{"n_layer": 14, "d_model": 384, "n_experts": 16, "experts_per_token": 1, "d_expert": 576, "d_shared_expert": 0, "activation": "swiglu", "moe_layers": [0, 1, 2, 3, 4, 5, 6, 7, 8, 9, 10, 11, 12, 13], "router_score": "softmax", "normalize_top_k": false, "routed_scale": 1.0, "balance_loss": 0.00821, "balance_bias": false, "router_z_loss": 0.001, "init_std_router": 0.017, "lr_router": 0.00198, "vocab_size": 32000, "norm": "rmsnorm", "norm_eps": 1e-05, "tie_embeddings": true, "optimizer": "soap_variant", "lr": 0.00336, "beta1": 0.95, "beta2": 0.99, "grad_clip": 2.0, "batch_tokens": 131072, "seq_len": 512, "train_tokens": 1252000000, "steps": 9553, "dataset": "wikipedia_en"}
Below are experts of layer 8 (counted from 0) of a mixture-of-experts language model. Rows are named router (the router's row for the expert), gate (a neuron's input weights, with its number), up (a neuron's input weights, with its number), down (a neuron's output weights, with its number) and show model dimensions 32-63. Each number is 500 + 40 x the weight over its row's rms, rounded and kept within 0 to 999. Numbers have three digits each.
After each expert's rows: a language model's description of what the expert responds to. This comes from a sample of Wikipedia text that the model never trained on.

# expert 14
router:538536521416487483451517498466549494459492509496492532512484520487467530553498517493490479564514
gate0:415508537475481556575541565492484493478496544479478552534491478505547481542557487424505503524514
up0:541535452554457490512424457549508479461444499489501478542489525495464550586479508533547539504493
down0:529475550535460512422566457510465487464471424464522521542503590510526427515527511455441490453508
gate1:530526494531438554601492519473540486503530490522467469494519487487525442473489488476461489524455
up1:518495524429505401449543482527446517443489562454563493412514519416494505486487581485509541518494
down1:505513530546523451485479420474438512510508487481505471492494447466485510560516479530486482476494
gate2:511552517496557514463518467537527480459548535501490467444516487507423493463509522479502498489532
up2:503488491559531467535461484527470486457505469467525471480549463516503498525546550480518423443523
down2:556460478475482459618494426525548520508542515471526445467501460469542496508463547526439557522532
gate3:507528505535497472475472487501558503567494486422534506535580517511541513492469540489532515555524
up3:540555525535483503562487471543453490546610487472550491505458537469494511507494507427583501427506
down3:511578494511537432494522449568596499530505492526520432536483505570548534510504570529466535558516
gate4:496518548545542457546590529493538520459484462456506476490434510480527477443553485482547468523511
up4:518459452487493592482498520567497544419508534538473560500421598515509507530492461515534441447475
down4:499541490431461530485495574505573480570460514454496517425495474522462499528497506457479463498560
gate5:492502389538469509499556555471475539523463445452475406521507495497518459429524491499463566533519
up5:524514541496505446502443509576491560480489537467467511474528514500460509403453542469519557500477
down5:524452542460450590462519507463454570589514503422524518430523510469504490505569481548529490391547
gate6:470539553500522532532523487530558586482474447544482483501499499489495496500519492442508430502445
up6:416482457485522587549539529524538457535493506528496435519497459527561451564432488530507474536460
down6:492552517511466516544552488498518440540530461528475487537483506500476478486497506457495491483430
gate7:458457558556489437515484530474500527468515506527504492552427439573516504511495555488537437551628
up7:512439527559526490517492548480527524507517570563519437496485465578462528509554574471500433545548
down7:526479490545492475515470469517555483442496519535439447470446516455528479548478510484489512488435
gate8:471471511505501540603510499481498600499481521515505499431482538509546453552465449531537496500455
up8:432492523483493523542554479572473470485507431498497506572566471510563525532466499553514520473469
down8:458488502599566462544504488459536527557516537531473523535487492520535457479493455533494572557495
Description: Plural s and is/was. Plural and inner s suffixes on nouns and names, plus the verbs is, was, are, were, been, has.

# expert 2
router:513524525482551467473534515456565496608560454507469547455494492456449530510530536486520440499504
gate0:415536486498458502460478565541477557511470508592451406457523528554457498485510544482537442448534
up0:597429502497487516512541501518503477523484504477527539467481493465465492488477498555538495507453
down0:535534432545423529497478477515519460515470472515558459504540469476511562603531502521503524502547
gate1:486495543550478438506487441465558491520501417443488476550510467478578495481489485592527425535503
up1:456451534482506559524513460457486528508535434563511431571538434625484507459464508561597452564497
down1:507527613532491539489533501554511510485430453494473583522438500555471490541527463464516476521531
gate2:498519551490457445506477521490489432501535449632472542462494529508491500514482567562536521532512
up2:490560498461607523511487428473460480542452537452541510531467443493544474543529440532509579403475
down2:564508495491487482484463515506441454488558529466532511560474458526550488557443514481475487522530
gate3:528493533517496503466490460473532484424505434552494527450586458481447490530508477436483519587533
up3:470472518474488483470533410444553530471455408551433431555444526530509519537541466478505519424487
down3:551508536605545527482487453562554514486489492513488465469482561563476509503469475528515474485546
gate4:426504534505495523502501419492490512446485447550579540547444457487457519506447489453509492527580
up4:532506527508535496551542460524545486568489471484448606495544532474539587531539478555513581544460
down4:500472464511453548501472562532549439496514474455428534449459508482573510558453482527457490501506
gate5:492573515505490515486488503392534478572557461455479505514546473478510461435564530460472507523533
up5:522410467449533469503563506541508508390483506534585536488545492506515487484472528540518501484507
down5:521427499495490444500507509543546571469471438500445586548483521547501497465557440503517592445505
gate6:490492526552523568501512563493452466511491469477521488490446497516441593516465529514498491474491
up6:448483553508541504455470529444562504465536488490387518571446412495567467519551552538608524514549
down6:499467535534487479447477547524470482453590588538530473543509494498509514472415438464498544496514
gate7:399520487514526496493505460511514512435483435505554509412499533466463487521480540466464473592488
up7:455605533511522483435495558476401449483531498529513459454513514516475467498517492558462502527480
down7:506488455496478556456518493489529513563465552489466502496488455409478566512518508534505537495536
gate8:604459542507489492487481490450524450444605478431451444539521486587510560521486481465518442458505
up8:615527478575467529450566458460515528509453519441440501538481481562511538491562499532465462460468
down8:552494542452515541526530540507566534484508559501521510483510404532397639539499507495510442557582
Description: Foreign name fragments. Word pieces inside foreign personal and place names, especially Romance, Arabic, Slavic and South Asian, such as -ina, -ić, Ali.

# expert 3
router:508435574477457526502572459472511468535447542447522478502495444445518542476532554480521467500591
gate0:591530519547493460476518496444486527495452517542558495545460512489509533489535457458522500492506
up0:502479506477500533512480520527488443456471572434477485522528546501461453415539490538393474520502
down0:486486475420460492549505535455530479478495519521493472478480491485505446517569516447437536552414
gate1:557543495446594540499493413527473497421520489464515527492476463539494507515476496499466543470516
up1:421456490549494470446477546526496527538492506524509481478448486443512530501492527556517439539489
down1:509547482515524433499548480532553450458477442557568435586511528591502469455507443453457470523453
gate2:479465516510501516516455511478518521527594506465446585494501466493477486476519459498487438480507
up2:483529506449462489475483490552527437489537509501565572436444488521444508513507522471454526565490
down2:498462479522558464594521555437470503506445483499531514473520528489518474460551410544527502529540
gate3:446475528450483506574464482491560509545512529499472516479478447506466486520486508413454523520534
up3:530505490536542438432613447472516529474489408519519459464477515488457538561434518523548477537528
down3:579470535544486531505529504494556475559477548541507487501468481540510524505398479482492534521479
gate4:494459486482525497455502477528519564482392425481579425444481499503538433481527462478527511448523
up4:532453427515543502449487499533508459507480426475553469494547528481545476478487499484535514523489
down4:517475448580560522496518493554500542458446517545444511426495547478476514440526509492505485486503
gate5:494535480541534469575519499453538559456475468504546500424543544506444393485531549547600503463517
up5:537454543492438518501548482468617487482497480520500511488463413493517516516519497552435477509479
down5:500506577464532557491512484520535533520441456532572497493532475468545453552536508477471478486491
gate6:460502521539493474424490574448533525513460623480467477468461491491520520541568547446519503553527
up6:506529549478520519547534591528506505533532469513500407452472551548482586576513490503571450590469
down6:506499448452486453466481504529491490462448497524477526532460565481447501492458545448529454526552
gate7:472466559482519475541440459495518516489448536514489504468588477534509531490465570495467424508524
up7:516532471507503463635456434471582413534542527467470505480438562506431549524497508483542390524485
down7:534482586533522470540522543522559534463584540533463497502492481434480498547490544413476492537558
gate8:458520544502515445516537517470496441510497543538457513525466526494452476581527514504470395487564
up8:503525439507502563484515492508514548528515480497517436521456510491499448452467450434530577486478
down8:618443402520466509521510523497466467554505473476505497506564514554541410543453557477554573455487
Description: Prepositions before complements. Prepositions, mostly of, in, during, at, within, linking a noun to its complement, as in Census of India, in 1908.

# expert 15
router:511513574481467563409525489428484527513472559428519473539411498527457514525531501451480476480578
gate0:576463474551514465484488592519466447546501554532515331484469510506466505403477537475515580504461
up0:443510486431451488477559518493533545491528483400464482544402559570556449563488537457529481510496
down0:438509530454525502480504383502493523473494490597484450505506496560522520572462535494440567502497
gate1:460486424471559474524466520552512557517472455521484516477469482517514532496458513490529538560541
up1:495504533551537492553538469536434453524546475540414480524479475472492481475552512514471469493447
down1:463522520522536513503432507487503555483467516545459537494441501453474560516538546468485483532486
gate2:473444468552520500508474507451468438583495471521491484466518468431552540500469528430463521562516
up2:532452480526498507515475473468529511518513518477466503504432428517441456537510479402462494479487
down2:477477484498515469516539507435501461469457497518509559452510498505498446495505494479576574498560
gate3:429418559446406513544519492489474474533469501382585434455532490495534543495474478450501440494479
up3:526567411521545531457395447513484530493473489592451571529518483486515423457524470513418552456485
down3:449519568477472499454455488477499529566502526423514555522523538493506508484568531408538499556484
gate4:517428550523483546513514501552525490460446483496560491481505479502491545489492509480477529539433
up4:485546422483551426541450470449483464482568428493480498491582519515506446525553529508509496466489
down4:483504499534531539456435519505466457487426521563529599447492516533497418460441448573402559540418
gate5:430519551453513427450456520458462518440528499408460462542511546458539469556478532465464534481486
up5:430474521516498505451425615500567521419480527468513465539523448499506464492483529480522517494599
down5:436506506485542540436518467505507491459400494509557504516501511535472570435480485499476473478536
gate6:460500516487520488513487535530415450418568511471506462480556535466470484521475473491539513461474
up6:421493508468438539497445462461437502450519484518486489551473552487502573506542509477548439447489
down6:473547530437557497545504444491494525637503504494507510509505395522490506452472540488520585496502
gate7:477477567506523522537473476492516497498523590453474449494440507544537460393536503499462538530458
up7:475479496503423549479513453480460502468439503490466527511479521439467512619423496485510481470490
down7:521471449553531457512477386482554531506436513502471513525500533412492528498434454420435512503465
gate8:492577494516572493492486570538497495486470517433506545522489451512490436501533515535595489540468
up8:515433471521463527496502471465473505495490489563529510480484537485544575444501526443402501535507
down8:474501503550479518506489504568469454474477480464515572503461482524499435488571529490573505535469
Description: Quotes and clause punctuation. Opening quotation marks, parentheses, commas, dashes and as or like that introduce quoted titles, speech or appositions, mostly in music and biography text.

# expert 10
router:507510564475566523479544528507506542489525505516536526477481485488521537510526546520502493467501
gate0:507512511496425487391550547422555452542502507500478489421543509511464560503477546492438511477499
up0:481584442442519513523531496524523521521514463519418471454505499520541502514444520445466489568513
down0:509575427524524419507444442500439499520542519468513530452474513488481464441467465486465476413493
gate1:468544510530464469398493477496457478482491523485487533537528498506458488445522518499483476497420
up1:566516503503451506541505546456519509483521560496532506518444515534528530597521469478535466573588
down1:571419409540487513507526533522548405478469476461489507477472484426538570511497465519510494432530
gate2:480524476537483457527517502512442531560487534501448428482497521430462496465485488500517532513498
up2:464527534463547526507439521524436534453573458383470479477529433462569445471503526492444476522508
down2:481478516446483473479535496547489469450479465520505546538430538379496497521516623504544569515481
gate3:517494515518457455528637540525490491508500428511479520494484485506475567498547590534529513506509
up3:518498486459443517514517513551547473444548507569490490484473477548487563521440495507545524450503
down3:512464473483529522491478528546469567542421432438570425471544502490553559443446525572547479480517
gate4:486471515527470591464501492487517463508497521491541475523465507452479502461487415491441444467487
up4:469481494529505469521523426477449467490481494446511468507463471502559535544460446485455494494466
down4:483480461444538467532465546518527447478578488604553490456538558453454476467447497426473528558460
gate5:517462504523493493573500544493463516506530427503546458482535507503495432447413535481545514539504
up5:506487534483473465459443454540443518506439495536466536448480605544449523475525550413592514482463
down5:440475505552505499588533490492467504487500522561501463475484454474486477501467492434517581500588
gate6:532464521509538529493500572507477538522483443620523502469519496447473489431627451442509492573459
up6:441518506504455477521507531486455441510540484446541451517512487479444480630456462534482519504475
down6:468505502479515484468473456475543456488581443483566535440491488524490494492573512487533541440451
gate7:526461532533539580472492503449480440467514529462465507456475439494424406480565524487520531487470
up7:488465529531460520517512576568449539517514482530463509454491561524505513467496563623522456595472
down7:540512603478555499536453550568515517511407480532518506510540433607589557507450541486537504518514
gate8:443425494537508571522529565568531519517474427471468475502563505469523486516528480505466510507461
up8:539609445545496515471509501525495512430533491467502452508508468516552544532546534478432490465514
down8:488532506499504497505480464506531613506554553439490512468519528563469530495483495551446503460463
Description: Name-internal word pieces. Consonant-heavy pieces in the middle of Germanic and other names, plus table pipes, such as Scha-e-ffer, -tz, -chen, Ko-ol.

# expert 8
router:562393528481527432516544477478539558546520463421451410488396393465534520495518546490494512521474
gate0:523470542503441452527474563534532493459460501465554490444472376557449489556519468540512511528566
up0:509471466466452510437493507513513522533556476491509474478502531462589498443509457494504451472591
down0:500524495549495472430530545477538440432517559452479455513529448550529490413442518502494499552442
gate1:518591478477531468587494514466480550557488501447433431599467475486488481528480506466512483533475
up1:538428497476522537461476485484470461457448516538567502436538524499572532437453527519407516473515
down1:519462459506456532507457456503521487483427531439560455525474450468536504523477482545533481510436
gate2:488528520462575479591538507466512493528517375483513535515500514496535476525441528466453567535526
up2:558530493547541520488465512457455476539546497521448514520460479480473485448467491599501529452493
down2:492472437473424465484553493514485495569503444527468454501535465392457503500501473574518478455472
gate3:485455521478536485426497562503545512523545524437524509539481575502460476422496524472498405473547
up3:486440508459462555499477506561478551524509489475497504531498562552526405574441543421529557571447
down3:507541506575523378468490554447495458474551472523508494485497565522496526500472477521509430430476
gate4:554525423484452530541526530471483466446537487508556448510484448451494601485536553471543470522495
up4:547545492501526522496434404455546475511525493491512462497405450567550545497507512477510424512457
down4:511585521577523477444563509508574555491529456505557505466459508543521523552548527456460486481450
gate5:559443413564515511547543513525489543530453515439498424464486610567495482491501491517492461419486
up5:527500565505545464551501472475478453482489546516506467477519548541500449469474422502500460545485
down5:479503478464562512478589503484518526536470483561434449515500461461487543471494483460619474517440
gate6:460465496542521472521485574445523506460525567473510516465459454433480484522520451451464504502456
up6:554493465513411470438498457461543502516458587468527487429485553473481481477505521493493528422505
down6:472514508519440497488504531546421545501566544530525514451492547473522499508622534458540501511572
gate7:532509528404491490481439488490508513521522429515420418492493446520468550558588451525509497525478
up7:538449515493538478537488449497514533501558495540524571485501471462513516454528487483475548517429
down7:474511530533538472513436490525510556505519486493546474508479456512496517469395585555427499499604
gate8:517500483530490494463504521594396499560511501503576478422513473596497578479506513468459542505530
up8:516449524449592499535457613480487538589535470470464538495520483531479541509557580456448463497596
down8:559553502497704455481526542581512507486593541470507532566478462509495472498475535539496466557474
Description: Infobox and heading markup. Line-start dashes, == heading markers and infobox field labels in structured Wikipedia layouts, such as Born, Country, League, Preceded.

# expert 12
router:518532525454490526501570439478525517507554539432580517533525477453470540536552535424577486464469
gate0:554519479570447503481476541533474481501572555535489506474494495518518463557496477442518524509434
up0:573506484531558478500555518484519462512520466522471554478487527442517533506457447495516560516498
down0:467515467505442480552515447489494438526514428545408485500495504506520514506475426503474596526455
gate1:524447573526486479477471538520520540560513476482484493493447534497559502488486468472425557628579
up1:500486543558478558527516510466512541497523475496484514502538509496472477456534472437456549420543
down1:532513521437464504569495530489537418523491523458479382506493464511487468516460526564487497522437
gate2:516541489462544533560635522475503525556503507472481538548458510578487452518451511500453523513556
up2:501495502543563543432510437466522506490467500467534480490563502485502491505600474490509461510470
down2:511507505533506542431491532481445469544469477463516396523460451570456540492502530498472525585514
gate3:506483521532532542431443464587569509520625465543544512488549459470545503518465483429500511471509
up3:496482501478553595482467468507530531482448425479461496541459522537525558475490635476484534476477
down3:484445462495448501507441516539523500498501509564506409497523513515445533465494468490477561489457
gate4:547522563402507495570590481467499512506494526473457482478525488472430546494607523537524505499568
up4:506474505401537577567573527512528527492504507461431434443558507478422463477511476554470495495567
down4:427475429455535465496566513494457542492531505598497488538556449510556525546488430472543519463491
gate5:494529532508486527555467496467561532529523522534468512482452502450503520484490496517513457564532
up5:445521527524532538541512503529581550551594427504520524545550489530549585489498483453494451482568
down5:497520512505521512489515463536453460435478515497521499495540510454539563472446479504527509491453
gate6:539506513506470504532526546455552473512460485530471511531475512512570515503523499517503452412482
up6:486484503529547479475512511550509508451513523464504528500475496524455444495453488535490503467500
down6:583444483485517524496478514530510453537466557498476529572475487435531441553491499544445475411511
gate7:484457548503572515482493447496581436423533562431574449550521473508492405496474488511491559475470
up7:503427620426503503467516489468560489518562489459632506557551462511512430452457474506452543525477
down7:465608520511500480565486517485580468502526389517433493472570469523519475513473480508549533511505
gate8:482563496479547501464499479526471467517513482502635554504484485470499455508459498479520558514492
up8:480514500444494598413520510526463515522501510511564550514465449515496459535466517459446535498487
down8:460572459524467425445459534493414508523517473520469518495520513532511476473499539465460475478499
Description: Closing brackets and capitals. Closing parentheses, brackets and quotes, and capital letters or acronym pieces starting names, such as (R), ILBE, Bf.

# expert 6
router:507470531501509514495538522451482532489489514472464515476438453472478551442525468466492475520516
gate0:485452534465524562501377521519569484460488478519517488498512512557529470508474499490479519487497
up0:515470541534512478521550538461415521558547459554435505512496446503453566539516509511549459451473
down0:485493542489504508464530485448570451461494533569533557524503487485512516450464523508496491545470
gate1:499506521468481471566518553484478485433538536493480500510563428504479470595448534533458469572559
up1:489487443468518450529460526541474492489451509510514464488492501503539466548505406482483463506406
down1:485419504482447480471541380484538495520496554535595552449472541500515532537440459487536475519437
gate2:484504530516444503458458594581530442494533491485563486472526524568422511605491458456540538493486
up2:520624510517532492514517499455530556511477482469432567456562480491546449437446513529476542473516
down2:544570489507423556457428536457535459485560488522502506433505582462474455445498466481485477433513
gate3:467487516488545511481479526469455481506515475544523468417499494472501453493504537485514508473480
up3:597457517462563539479531501487414472484493487524508520500466522530627474473501551581471486538517
down3:521526459515483521536505463523520493484538487502505528500475522497567420439466494505514546448502
gate4:452474443481478499509520483482457478502508513435535492501541499526520484513426554522466478538551
up4:548560416522509479561549433487500483506573460439495489541505432480523469524493508476554542470433
down4:499539450540526495505416452542564489516537504493521464526486583503494484449415568547487422482566
gate5:502563457408505532459540560465454483481512583547503547506529481530538507536437513490541565488489
up5:514535518447483527558485448505568455482518559464549488404438421509552505464463495535498536512457
down5:501480480508571520544555530536454474503527431547495508496480536502484448543506481421473470478474
gate6:537550447502458498488489504566494527480525516587475445545581520524531516456490476436519560493571
up6:522512488497534494442509529576490458553467486507547549476502543557553517501534485458482520496547
down6:525532474547442539494465511543495481507482514430549553536533550489537459487516521521444452409540
gate7:521480553536517472476483485517489581494450509413500526508540485514553521499493533521549514516474
up7:509484421563456549487492528473584501496545500469475499453450572518505490608435537483490446539503
down7:495530545483479484435482484518446518464443480593544514588564534493507452467495535569540563506523
gate8:474503528461455488520476495503496522512540604478429490475461460433607522541591584525526539489520
up8:519511597474432504502518531480508558506575526531417583473464407400506482573514607525557524540510
down8:504511550450502534548507551464493465430473513455540512523571496493583476527452512499531506557531
Description: Verbs in narrative. Verbs and verb stems after to, he, not or who in plot and biography prose, such as took, would, returned, implicate.

# expert 0
router:573498528449547492482554434495496585538472443457508468495454517479469521499545550466560501493493
gate0:500496478468426530546613443484432555546464534519515586502483507509531508533532481499492499466524
up0:490431588541497473475550467478470559428472608502563580552522485539545509509479544520525504526538
down0:548518486548482551519564462491571482450433545551487487519514516526521414507483495545520564530539
gate1:497499473430477569491516462516503466478517545501501540527566482527598455551457549540508497461392
up1:471517526562471505478486513518489516525485510532483531521411526512471492508539475537519508494529
down1:509510457529459480507444581511535521522493475510483533535546486421532481629466381522476467506533
gate2:508543464516525504481491486500544574487507459435518521487490537534490471461462553477484488518446
up2:496478598462529532487493429570478539517525482561448498521481420493523492522482477514447491465531
down2:500435548502511535482502516528442509545453486523491572446453498534518478481491590534510476521494
gate3:484528551509463498479460501512458496495556475504455412506375523458521492511485479492504506540557
up3:475472507561500486539460510519416512518537496520532525490471535509472592505482510493475524535519
down3:482515607506501473512503479536482507478462529507550507466464540466519497480444517517512450532489
gate4:555490488543548533441519575527511521460478511461502489405483528538475557539488521497562528480394
up4:507478498511436522568487516522508548582518482505492583550511489465452436495529485427521516527558
down4:518476467443483533517620523486525520532561504500489544491523492540495547437525545478482602422538
gate5:542482513510479448515483461519527463556431552480463477513572468472529442569520479506510558489496
up5:446457455443439475463563511491495502525552533448498560582550455517541485450540526492496481495507
down5:516493524497509485541415508588500464516457483557452543551514473512571505483532523465515511452480
gate6:513492586498483583504543507506520494530538511490494490591593516461446532548433504583491543510534
up6:485480445534439530536507546424539517528540535467510463536477492497544509526486479450487439482508
down6:464469472535442420532427483526521567525482483501501536440481488485537471451512548513495487569537
gate7:500390472495504545512512487490483511474502549478513470561578481526495517505539503525536505542498
up7:492434551506477486479551549483453545518474459492537471536516459539486473474499498503530499546513
down7:479445492489486545457480456535470545504489500468538494545467482489459520506470458470500465530521
gate8:577507519465535511509454510469477602493522431435492525474495530456432540552510507521465483479457
up8:466518583483467468491528468515532420502464527523514466492478510503521480480515466583549492530466
down8:517482512470478503509477485546512488489478529536534516536484451439476507515452463521504526464463
Description: Names, dates, past participles. Common first names, month names, years and passive participles, often after commas or prepositions, such as George, October, granted.

# expert 13
router:502488565453527475480530527466551547551556466462526461514408489447505556516530530504545423486475
gate0:471556425465534480461546555470545507475492479461574486472515511483487464539461516466465511493545
up0:522473431458442497558464461509496457422459489544490567569437517503482484548557489550547537457482
down0:541551508408560500518513545554411479533494567467451508561542473522550513469494475577487545482469
gate1:522562518464450511484512519518506532495502517570528509552478491510496495511492425545544480514570
up1:521540475482417441565505506493516616464532516472556576538351495511535480524593530496542487585491
down1:469554518488432550551492529438455512503493448481540477477465563509427537502469510447557516571503
gate2:538508493513462525484477467438484502455496507502482502492523561483439411506461499456413550459570
up2:535522501545441471466539522462421531460500439517472469522509511432501463538506438505407507485538
down2:477515466495499500508541479505448463481470500507494495513485487461476502409522521494553491545540
gate3:482464491465437491499505562518439521524554532526461471457484495553439489525519533434426471475457
up3:523482541481460541436548515493509499517485474481456485532483563516472485433499473511461465566515
down3:469494469539480541563467514463487457557547472473409528494476489541489596560477533551505458507499
gate4:470480539549505427517440529495509472460532529500533506532548545504540511477556503501476524549437
up4:512473549535564497482511422501497543514511506522504520491403525472545577510515578546485472462465
down4:483483495474453541528418520471459466503572495521498523558531486451516503534462484472569508471502
gate5:485577529539524492541550520595466487499520397602420526552538473503457507549570485482502560490502
up5:506467541502477515499506570497480513519421444502464443513514530542415531568484565514480455486415
down5:475479525536499508488532471519433515435485580508455530501460457523499570511445558545521480532511
gate6:521410575492473475436463449520423516538432438483457554437515458409472496574516485567534551565478
up6:515556485558424487430466464555479503469462557525535490523492510514575559465477449554492410518511
down6:490470429543522476489624431427456559497473509582504512549538428480509454539501513551492471523486
gate7:506478484453467489461587523470476575549487484423464468591457496491470510478515485481510520454443
up7:493587493511542531481464539540515491446526418474494488555471494547519495581548511508539505490498
down7:538556477523541525529470468550503548423516460517420463532478495542556484517555479542502570465477
gate8:432461495557546461494510470497505567470482482484488468502526509565445481503494510499478485528436
up8:491472502484536509496459501568553409533512499483454533506496380424524505447516526484419456518556
down8:436529489502481515502586527529431501563454477498483459490632495550473478489516564538438497533528
Description: Word-initial fragments. Opening pieces of rare words, names and prefixes, often capitalized or after a hyphen, such as Pro, Tro, anti, neuro, Sc.

# expert 11
router:550463621460495508492535480478493498585507447487511505535478492525562508454485539447576505562547
gate0:499494484468556529494455496526563525483530473517529540534424536515537563506459475463497440593469
up0:489537546542518495581549470470464465437474574533417458469499489450398480466502525496521532417510
down0:462526438492534497510532492412490510469569565483547487477486467436492482459527437490506515504493
gate1:568572553464559458463539489530504515511458409482532420525474493530588485547464551505507594500548
up1:565505475574499474520453478484525496488495532509577502563556461424447509352494453504549508479529
down1:474532466492424488445515484503456512459498485508471513504466479512554504478423607488513464470485
gate2:511506509480528546493493471508492475485435545455441512476533504432523553569521445522456522495576
up2:422480519479489525419485556459504560480566448474428542549603519496537485450545488485483426482557
down2:597468513510466521478445474514497487462509583504464494522457523510487513485499461449512527552545
gate3:459519429536515504532417514527560517517528517502522536584495491524431565533466544490505546442524
up3:471515490493553476529451508548500478468500500514549478556495494462469527492429495465458475514418
down3:571508517531575435499532559560467482488451482501454528472509563515482488452480510453484504482520
gate4:518511518504504446476474461517557432507513537455515576457516572514567557446502402473556493537520
up4:489534523486481570509586452499448527489492494533504435523433485484434447544526563567423491470448
down4:495504527511428554554499541518546470544545530509534468562575501478471508487515501558470479573479
gate5:511432445525473487444558504529551486510479452475524430505495505556489613554531544474480510564569
up5:532453494523470565476486452476518511539485462461490442485537469544496553530527553496516543475567
down5:445458480447445498585513490527478489473537510436550570461558500515548510545491542435431531504444
gate6:539609531518458419494469479532457551536480510561488519517517440457520488541559508500472500514416
up6:534602514445405495545488471504444527534511459522459483496495475480465531513516524520532517474462
down6:549508574530460501509446518581449477448523506525491504459468476461565486493500506502469568442526
gate7:476507440548519486475467478508498487450531533452545462525380557523479523513564522500498465543480
up7:545492442519475520513547457517455545473465500549466473414495452452467546490513443512553565494499
down7:564493479450449475435541443485522475524428557486530523448469512564477486418484555446472474477523
gate8:551484488472551498521529525552491489491458483468593482462499471492449485505522449458575457510504
up8:561464446481507570524522433590470507480457553469532459501504477476483561438522451516597515544481
down8:441429529511477525429478500456460512464550433530473468516452535541551439484519506447483512430538
Description: Table and heading markup. Table pipes, line breaks and wiki heading marks starting rows or sections, plus football position codes like GK, DF, MF.

# expert 7
router:579460525504547484447562520428520550527507518417514438522440570441540581539559486489558430446501
gate0:510479534470502568500486434507596527514559456449555475436469607482490472502466563603526532471477
up0:439558506446573546460558498536531471452482463528556429473524475551513566532493541530509472547441
down0:530468523493534533516496540498484520444497515452517459452490562504540504471446430549506464509430
gate1:520464585550469489494494566552499548474455491454486479512543565511505500532501505435522423506464
up1:532522551423490569464556513533454523536507522468527531548498429552490531529475482490530514482474
down1:545557519446512522498467482504482487536569475515473472578548483494529506538504499489493451498485
gate2:453459411360453428476483483489526477445546431531399500492528493516462502496517556509548486571504
up2:522452540467526578519465547491579487559499471571533500524525485457473519521443556463529428464498
down2:515469453539519464522469490514579508507508477497491484477551440546483512524486554562480479469368
gate3:541506472484453516431520420494479549536509524516518535513576539574501464520515465454533407472536
up3:437500468485526488491559524459423470521479520488462501518504501467446562546488486520497500564473
down3:509479496450459513489552507530458521525560503464531471506494457509493525501505481486369483519470
gate4:545489455495550493474529465487489502439476464500502567520513506512540477472487492461485445538461
up4:451513543542518470501501480512503446453459559532476551490521480478392497490437506550513473443514
down4:555548514475508489477497475417550516572448516491498525425461520475432542534491511518437495534570
gate5:509516440556558516467460570535480426550529527483554392520530551428568467475475457518478489421471
up5:443528479467400500509489534473511452489473466425537500444532514499521523421461511467467487462440
down5:527556446486442534471465519477480481501473452497511570518573516427477475508513537473448417488530
gate6:426484462450534544497559471492487496576489521543484548430500600482483508430553526453494461548488
up6:471457527489485456530489526461515540498515482442548481497494475554488454580529481461487514534589
down6:534513524522420492498539514526532540483465552466477463496478494471542532547567540484489537443543
gate7:479484517443531483581467558475452500547473457566496530537515514509488472473467545492496496576561
up7:493465537548509458536447600524459528470576455532508515517500499579487555489455471497468505508509
down7:439517512554504468480448517459572518516536453464483490474536491506514516489484474501574477555543
gate8:472493487496506526533420540503511533514523503435556443491468534515464541533479494519479484448474
up8:457476459454543453555510541528447487451534473500475524542486470528400500559450482515504466437498
down8:512592521468492491509534524487467519556501462470503530480481535533459471520491530510561542536492
Description: Institution and facility nouns. Second words of proper names and compounds for places, transport, media and organizations, such as Road, Air Line, Museum, film, construction.